config.toml
d_expert = 128
d_shared_expert = 128
router_score = "softmax"
norm = "rmsnorm"
Below are experts of layer 4 (counted from 0) of a mixture-of-experts language model. Rows are named router (the router's row for the expert) and show model dimensions 256-319. Each number is 500 + 40 x the weight over its row's rms, rounded and kept within 0 to 999. Numbers have three digits each.
After each expert's rows: "mostly gets" lists some tokens that are sent to it at least half of the time. This comes from a sample of Wikipedia text that the model never trained on.

# expert 33
router:538495484561402506506467558509511493431524460460488456505464526521533454501502479464505523462493499520495487477494577489508483505493581495553517502488377471478493458520462499448486492512543422
mostly gets: " Al", "av", " Th", " San", " Ch", " Sh"

# expert 9
router:471593511511453482466476527524509555491493458524488505458472495504493505578543513431512546504529487501557581514428509477524473553473513544451583518522511492446488469509544567549532506520571501
mostly gets: " for", " from", " where", " during", " against", " including"

# expert 31
router:488504592502486465488415500526520456446499467502488511506486475446486513533548521454502497464458463461512581575390490444531473570428438538444625533513510503508521464493507498543510486536556471
mostly gets: " during", "=", " at", " within", " in", " from"

# expert 37
router:540473493540414452517496546502529464420603522460487432513472497521508504543566482469514580519515548462487471449538559462486476550504533513601492515538470462514538499492386458469410499526515452
mostly gets: "is", "z", "ah", "ar", "u", "ur"

# expert 20
router:490521511544428469597483538510470472471628467431481418521479545460541509572592575459540518548549489474482478448551531487524467499499549501553515525499473492421530494508468455498515442519520401
mostly gets: " John", " Sh", "ap", "ig", " William", " J"

# expert 34
router:514539513534507486537455537527491517495514568479524525505483535530539491544448504474536532611451500476527513475517440485403463521529485468481514479455446491552476463479436516492457570528482488
mostly gets: " century", " announced", "\",", " published", " built", " south"

# expert 22
router:483546554526514418556437506561481558479512527531442523495477534478477521543582507505525461442477557457567511494467517498519491557534427520513538516491450496511491418548494523474478538522528479
mostly gets: " and", "),", " but", " including", ");", ","

# expert 32
router:508534503525471460542493498532491469464533503452469477484492550528532531474531529496607504533476517489491512496434561500517464551490551511562609530481483473514465451502493491489499448484499440
mostly gets: " b", " d", " f", " un", " st", " v"

# expert 27
router:491511557558457415519456568555538501508481413533475493514508529493537502494518488482478569498537526439524492547461524459528462587484496536514501516462469480540550424583497465566485508515471499
mostly gets: " had", " have", " has", " been", " would", " where"

# expert 11
router:486558557539448465530440505505544510477522513422465540453465551642527511505478470480516521534532574475511483530517550449439468508493531484575504466451434495503521468508492506512453528535502483
mostly gets: "%", " most", " more", " million", " high", " small"

# expert 8
router:541518528559417516541445477521530481500559499473522447449467564487507557526541584476511511529478504506509505460457481483535469481452541538542504530504470493518541481518524472531514488505562507
mostly gets: " de", " Al", " re", " l", " b", " co"

# expert 18
router:494579512502500450498477543512610484468505568405517522508495500534511493537423551487594497556508458493533475516507444463510481543510450512491563523500489391514510473513420507554446486521500506
mostly gets: " University", " series", " group", " film", " game", " life"

# expert 12
router:474523532505440502523438504498481503479548558456506459469463524574506496500542562473611562465522500500558495476434523449469507520513449499482535484474447460514549423554451502543430518560574490
mostly gets: " American", " National", " South", " New", " North", " British"

# expert 39
router:496540553525465425466453545537470525505499500490496528480454553512446474494588463491569519523514565575537521621512471461531459582465587510510525491522448514533506444610489556539502522557478504
mostly gets: " were", " been", " —;", " are", " became", "%;"

# expert 1
router:503556537504511484622477542543547432491462509501515551485485478514487490597465484471552553629485502498533459533427497494427458507467515588491486541506527430452590505539438491516497465562526491
mostly gets: " it", " him", " song", " States", " they", " them"

# expert 25
router:487511511503475499566473534524480414490538527458478527477461582531540520546477525477534551575485597502511537501389505478516463499464528551536533597491494478516542465537525472495524441585562482
mostly gets: " SR", " Q", " Mac", " $\\", "_{", " Mc"

# expert 30
router:578496531493510436525476590513567442496454564448493557444450540498564489549432473483599478566542460506564481483533572469401488558523491481494530549468494436515515459526433477562381440526516464
mostly gets: " Awards", " Championships", "idae", " Stadium", " Cup", "%)"

# expert 19
router:496551531527516454533482543499479553487512474449481471482489540556544480564490544495511490596470477475492536503527559461614461550486551531511472488500444447516469493513470491555460514504492491
mostly gets: " well", " up", " out", " make", " due", " returned"

# expert 29
router:529500533534413455509487491534474428482602483460456534526510573549539513504542507483543529577448515521507529457504568494490480499484531550533599539497493499532543463482435484543431435586490446
mostly gets: "q", "son", " Jr", " Jones", "idae", "',"

# expert 5
router:499520591532503466523454566541488484494504475519517581503455503520469529522457482467554547468520549497550502512503476462502479599496529525519471500495468476622577451588513457586511516559454462
mostly gets: " were", " was", " had", " have", " has", " are"

# expert 6
router:471538576527483461518473534539497504515508529517506592474473507536506578543507520471486546556474531533539545468468491468634461593432543499500555494490525461460548430492543503572501474485479530
mostly gets: " would", "\".", ".\"", " could", " will", " During"

# expert 36
router:488564547528468474536438550517477474457541465407486481468490546494505504551572561487545510563549493472498494512498519471537456520499556523552552521506445499466511478562507487494520443540548444
mostly gets: " Al", " R", " P", " N", " Sh", " Z"

# expert 35
router:454516531520501463483463536523571513485491427501470507413494522499551533579502525453549582499531482524492530496462506442558448647414549576473592536451498463444516467544516522648476465526496494
mostly gets: " from", " on", " with", " for", " to", " as"